Below are experts of layer 6 (counted from 0) of a mixture-of-experts language model. Rows are named router (the router's row for the expert) and show model dimensions 64-127. Each number is 200 + 40 x the weight over its row's rms, rounded and kept within 0 to 999.
After each expert's rows: "gets" lists some tokens that make up at least twice as much of what it gets as of all text. This comes from a sample of Wikipedia text that the model never trained on. Tokens count by the router's weight.

# expert 25
router,244,198,163,225,169,230,223,178,193,189,183,216,196,243,161,132,197,213,207,206,190,185,199,252,198,162,124,266,188,266,249,223,162,276,192,203,203,175,142,212,203,136,206,172,213,233,193,230,158,191,252,194,309,177,198,214,216,258,270,175,220,196,185,164
gets: "-", ":", "\n", " Total", "\n\n", " •"

# expert 42
router,178,112,170,172,162,229,236,215,139,176,237,210,117,206,267,213,200,194,299,206,228,196,167,267,210,212,127,183,153,193,219,243,149,195,170,206,211,228,161,185,239,119,172,159,189,169,187,217,197,193,194,239,261,152,134,167,215,240,189,169,179,215,187,207
gets: ".", " |\n", ".\n\n", ").", " un", ".\n"

# expert 44
router,188,193,181,232,159,191,251,234,147,125,144,255,179,206,209,167,160,159,217,222,223,193,233,277,216,87,158,195,214,254,236,167,183,234,197,231,260,159,195,197,257,221,180,183,240,234,270,176,99,190,239,235,269,144,179,223,254,204,258,234,181,152,195,169
gets: " was", " is", " as", "is", "'s", " are"

# expert 8
router,238,178,133,219,192,193,279,188,203,132,149,236,194,232,199,191,189,172,277,190,278,172,259,261,228,179,213,245,214,222,235,198,167,216,137,184,217,258,210,67,219,212,189,187,288,213,240,192,174,150,214,253,180,118,150,281,166,196,168,164,220,157,254,198
gets: "i", "u", "ur", "ir", "ig", "ou"

# expert 30
router,233,210,148,257,207,189,217,219,170,152,233,221,189,159,213,185,212,172,218,200,208,204,165,222,212,167,216,222,137,261,250,218,188,296,146,227,274,184,156,168,209,197,133,159,286,179,181,174,186,123,219,241,189,159,151,209,215,173,232,229,201,150,230,198
gets: "1", "2", "3", "4", "5", "6"

# expert 32
router,260,169,131,266,207,209,207,162,198,185,119,168,211,173,180,199,129,185,157,281,250,258,202,184,192,165,182,228,213,266,175,236,201,236,163,221,208,192,193,265,187,189,154,188,191,195,220,196,213,167,224,216,256,146,166,189,176,246,261,140,268,179,259,218
gets: " in", " to", " on", " for", " at", " from"

# expert 10
router,185,171,159,194,209,223,238,236,118,183,182,210,189,249,197,108,187,212,221,196,272,160,143,185,269,172,185,225,215,230,223,248,152,272,107,295,204,154,151,196,267,198,161,184,212,212,151,164,251,245,227,258,130,146,136,175,164,209,230,196,185,146,171,217
gets: " C", " A", " P", "C", "A", " B"

# expert 18
router,194,178,153,111,178,302,197,251,195,171,151,230,242,211,226,144,160,146,150,264,189,218,193,217,218,212,111,205,140,189,224,273,200,219,163,169,214,253,196,244,208,198,174,223,225,255,187,231,187,240,168,276,136,207,86,288,150,188,252,231,216,198,190,190
gets: "\n", " |\n", ".\n\n", "\n\n", "==", "."

# expert 4
router,211,200,172,186,207,236,250,273,179,184,179,237,125,225,114,165,137,173,253,194,252,237,211,255,208,172,165,268,202,244,238,239,161,254,171,220,238,187,154,163,205,173,157,133,216,216,187,161,195,187,227,228,229,167,160,168,160,236,228,209,217,171,192,194
gets: " St", " st", " S", " K", "0", " at"

# expert 14
router,204,224,161,253,294,253,238,237,166,162,133,171,206,260,207,210,187,174,150,263,234,176,197,226,173,171,215,181,150,238,208,130,160,213,174,235,271,274,208,182,210,162,177,199,203,285,195,113,159,177,230,187,187,151,194,175,246,207,226,249,218,265,169,230
gets: " was", " is", "ly", " also", " were", " be"

# expert 1
router,185,144,152,259,196,236,262,245,208,180,82,216,152,254,155,222,211,143,217,229,180,237,200,180,250,218,264,295,191,225,217,160,156,201,188,218,207,214,181,179,200,213,192,145,255,265,157,187,208,229,218,237,254,190,188,251,155,181,152,277,294,193,241,231
gets: " |", "|", "-", ";", " -", "Personal"

# expert 46
router,227,196,200,200,143,217,220,210,182,191,190,222,120,191,113,170,140,196,271,175,152,174,193,207,204,214,256,252,181,185,231,252,174,240,168,207,199,206,214,188,222,242,213,172,293,217,243,144,164,119,235,272,204,117,134,166,124,228,227,163,216,253,173,151
gets: " B", "b", " b", "or", "B", "w"

# expert 2
router,256,183,161,309,151,200,219,230,98,147,203,224,234,240,251,214,204,217,194,211,228,181,148,231,256,154,185,198,130,243,257,212,210,211,198,256,227,226,180,151,206,170,179,193,206,210,157,181,133,266,216,195,230,189,199,225,209,173,221,201,272,221,182,122
gets: " a", "'s", " the", " an", " his", " first"

# expert 38
router,229,218,200,198,176,156,228,224,165,156,201,194,144,244,182,207,168,157,164,260,224,150,228,276,201,196,247,242,210,257,230,231,174,221,98,199,234,275,183,131,211,172,182,174,168,200,167,213,242,125,163,270,176,170,148,259,244,255,229,276,246,220,234,218
gets: " he", " He", " it", " It", " she", " May"

# expert 27
router,251,174,215,265,253,227,201,283,226,172,223,237,133,204,204,191,137,176,228,205,180,224,170,282,292,160,199,172,173,197,225,238,134,216,158,259,195,226,176,185,222,218,190,205,266,186,193,166,136,174,149,244,293,161,213,259,201,227,227,217,219,195,186,154
gets: "h", "th", "ar", "r", "ch", "st"

# expert 9
router,247,184,173,202,223,228,251,255,151,167,172,243,139,225,130,161,169,172,264,217,269,245,203,247,230,160,185,240,191,249,249,259,163,235,144,191,232,210,154,146,219,218,159,157,233,242,213,155,181,139,237,236,225,173,169,213,209,228,240,197,221,189,190,156
gets: " the", "1", ",", "6", " United", " in"

# expert 33
router,236,177,103,137,184,250,238,201,179,179,154,258,88,191,205,233,133,217,228,140,202,295,248,225,182,147,244,168,109,230,212,306,237,274,209,196,233,286,155,198,192,237,194,105,237,216,161,224,160,201,243,229,207,158,195,217,256,167,233,224,230,169,236,229
gets: ",", ":", ";", "),", " –", " and"

# expert 22
router,197,182,180,127,326,259,230,215,182,170,222,239,197,186,167,157,170,184,160,224,246,213,264,245,254,204,166,231,215,209,218,219,125,249,197,235,207,227,159,206,207,179,156,150,189,213,146,153,228,190,262,233,167,238,163,255,196,196,226,155,262,269,168,179
gets: ")", "\"", "%", "}", " —", "°"

# expert 41
router,209,134,153,193,210,234,223,217,233,146,145,267,147,170,173,207,152,209,211,145,233,217,248,211,173,182,124,233,138,222,213,258,196,217,141,135,235,132,174,171,174,247,191,179,187,161,244,124,205,161,236,235,217,141,186,156,153,247,184,210,293,190,214,171
gets: "-", "–", "|", "/", " -", " /"

# expert 23
router,222,160,202,250,234,231,222,227,236,239,186,229,142,190,234,183,147,189,194,229,184,249,154,192,224,144,243,238,202,227,236,215,157,184,144,210,206,201,165,162,257,147,197,170,218,186,214,221,167,230,251,203,157,179,199,185,312,221,213,216,181,179,217,108
gets: "al", "l", "el", "ol", "il", "ical"

# expert 6
router,281,143,191,218,159,224,219,271,178,197,161,234,188,255,141,187,170,147,218,277,253,231,209,276,240,180,245,263,203,252,187,151,209,189,187,167,185,165,165,192,193,236,139,191,221,142,173,102,147,210,250,264,216,259,193,227,185,233,179,224,203,188,150,203
gets: "y", "ing", "k", "t", "et", "at"

# expert 16
router,246,216,186,198,217,236,230,241,83,133,159,250,183,230,187,208,186,187,168,236,179,203,155,218,205,240,103,284,203,210,205,177,172,205,180,203,216,213,187,173,252,199,174,154,227,239,230,218,285,125,235,232,191,192,213,204,147,214,204,214,228,210,178,143
gets: "a", "o", "e", "ia", "i", "le"

# expert 19
router,310,159,196,209,141,207,199,175,200,205,213,225,178,255,186,203,163,188,179,163,156,297,109,224,226,132,188,179,202,244,198,200,200,210,134,141,252,194,179,201,292,200,121,141,278,236,129,194,271,184,216,226,268,128,188,164,223,159,237,206,235,186,221,157
gets: " the", " of", " The", "The", "=", " for"

# expert 29
router,215,187,190,254,203,187,257,211,210,108,219,251,203,292,143,171,146,167,170,230,280,177,244,220,188,142,158,228,131,228,235,238,201,236,210,236,239,196,106,196,215,89,200,170,286,190,175,137,238,166,204,210,235,199,152,304,237,204,239,182,165,190,193,218
gets: "1", "2", "3", "4", "6", "5"

# expert 7
router,185,115,201,190,249,187,245,205,203,180,180,216,181,220,199,178,154,152,244,148,253,157,194,255,196,202,173,219,168,232,230,176,195,216,192,133,205,228,169,175,252,202,126,137,242,177,254,136,197,158,258,226,144,171,218,224,196,211,230,248,192,130,265,175
gets: "er", "or", "re", "ter", "le", "ion"

# expert 26
router,263,179,156,192,206,232,244,225,137,182,177,224,135,228,144,158,147,193,228,209,266,212,206,252,241,153,180,232,180,233,237,276,171,222,128,168,226,249,168,149,228,247,146,168,225,244,243,162,154,130,225,226,195,175,175,240,175,179,218,235,208,221,189,160
gets: " ", " a", " and", " their", "’", " Pacific"

# expert 36
router,297,193,131,205,191,203,228,292,260,202,138,214,207,232,236,187,62,193,274,220,189,260,191,246,198,171,264,223,158,289,197,159,185,216,186,202,234,284,164,203,235,171,172,145,211,199,210,189,171,203,197,207,189,85,192,208,128,180,266,189,209,185,178,174
gets: " and", " that", " with", " as", " by", " or"

# expert 0
router,167,162,254,137,263,255,219,187,115,225,170,282,150,254,232,166,163,174,179,207,247,186,154,248,158,221,173,233,206,221,202,167,243,219,186,120,229,203,158,179,251,176,182,171,261,197,185,146,234,197,240,231,145,237,218,190,228,210,180,261,216,207,230,166
gets: "s", "es", "ers", "m", "as", "us"

# expert 24
router,196,146,130,197,205,250,248,161,227,173,224,293,172,215,192,168,171,154,240,193,167,277,261,241,216,114,235,178,188,208,213,165,208,212,227,157,223,185,188,197,252,187,133,193,218,273,153,210,235,173,205,203,167,177,199,171,208,191,224,196,134,161,208,128
gets: "it", "ent", "at", "est", "ant", "ist"

# expert 47
router,236,197,193,222,185,258,222,220,143,241,171,254,164,185,192,181,153,170,248,119,224,210,197,202,179,148,106,180,181,198,311,232,238,227,203,153,254,218,194,151,227,218,170,195,199,206,171,189,166,186,214,241,218,237,171,247,232,212,175,233,269,209,136,172
gets: "c", "ic", "g", "p", " c", "ac"

# expert 11
router,241,170,195,196,247,202,221,192,209,137,123,252,219,255,148,214,191,128,233,266,236,204,217,183,231,115,180,200,188,252,218,202,225,187,146,147,210,183,142,163,189,252,235,171,231,271,204,152,177,135,179,238,213,182,193,225,207,283,217,169,227,220,226,166
gets: "an", "in", "on", "en", "ian", "id"

# expert 12
router,237,160,221,158,187,315,217,231,132,92,197,209,207,261,232,199,170,162,217,173,166,170,237,251,229,196,197,216,212,219,265,228,206,201,204,229,212,270,171,198,281,185,186,155,227,305,229,77,222,202,194,197,181,186,192,157,196,188,224,165,183,183,199,143
gets: "2", "1", "0", "6", "5", "8"

# expert 40
router,233,152,190,200,215,204,218,205,153,146,215,214,165,238,193,127,158,198,267,281,265,241,115,270,264,217,295,216,196,180,226,178,173,263,139,167,244,167,181,177,173,196,193,133,213,249,207,166,180,280,256,211,234,124,144,250,190,193,276,261,168,153,199,188
gets: " (", " \"", "\n", ",", "′", "("

# expert 5
router,238,140,180,210,150,202,234,202,209,154,189,221,182,258,191,158,161,161,183,194,136,211,240,207,183,176,266,224,194,213,235,245,205,225,226,220,257,278,165,179,244,208,155,186,233,268,178,134,149,220,216,191,201,162,132,213,204,243,209,281,219,171,191,138
gets: "0", "9", "8", "1", "2", "5"

# expert 35
router,238,175,163,216,244,210,268,227,137,167,163,256,121,230,180,172,169,176,242,222,248,248,175,225,209,171,196,253,189,236,252,213,186,254,183,212,217,230,164,168,214,198,161,156,247,215,175,173,155,148,235,233,199,128,180,219,198,211,243,193,217,204,197,149
gets: " |", ";", " from", " —;", " (", " with"

# expert 37
router,287,206,187,194,165,241,197,240,167,135,172,174,116,136,228,170,187,125,191,163,217,213,143,217,175,233,162,194,222,304,243,187,187,291,175,192,223,153,153,200,205,234,203,169,239,227,123,161,153,228,160,221,210,190,129,175,213,191,269,198,203,177,249,181
gets: "9", "1", "0", "8", "5", "4"

# expert 3
router,186,186,230,192,197,252,229,229,165,206,192,218,79,260,163,132,153,195,155,239,287,215,162,203,306,224,215,257,198,213,205,216,187,315,159,132,216,188,196,158,233,199,146,192,245,150,195,163,186,190,251,267,239,245,136,201,233,200,248,202,197,204,192,160
gets: " S", " M", " K", " H", " L", " T"

# expert 20
router,252,186,207,199,240,263,213,262,216,155,143,230,194,206,178,174,163,154,224,277,225,275,131,226,190,213,189,222,172,213,247,231,125,235,129,193,203,244,235,141,200,177,127,168,240,214,152,145,226,154,258,199,205,242,154,146,156,223,244,222,168,199,161,193
gets: " N", " D", "n", "d", "N", " d"

# expert 13
router,243,214,182,193,226,189,189,239,112,149,236,257,192,142,196,207,235,181,200,204,184,249,184,174,263,219,198,243,164,211,184,191,208,200,222,231,208,268,144,233,208,150,208,173,247,263,157,141,252,221,280,218,197,194,201,170,154,138,284,165,176,150,194,174
gets: "ed", "ing", "ated", " made", " known", " used"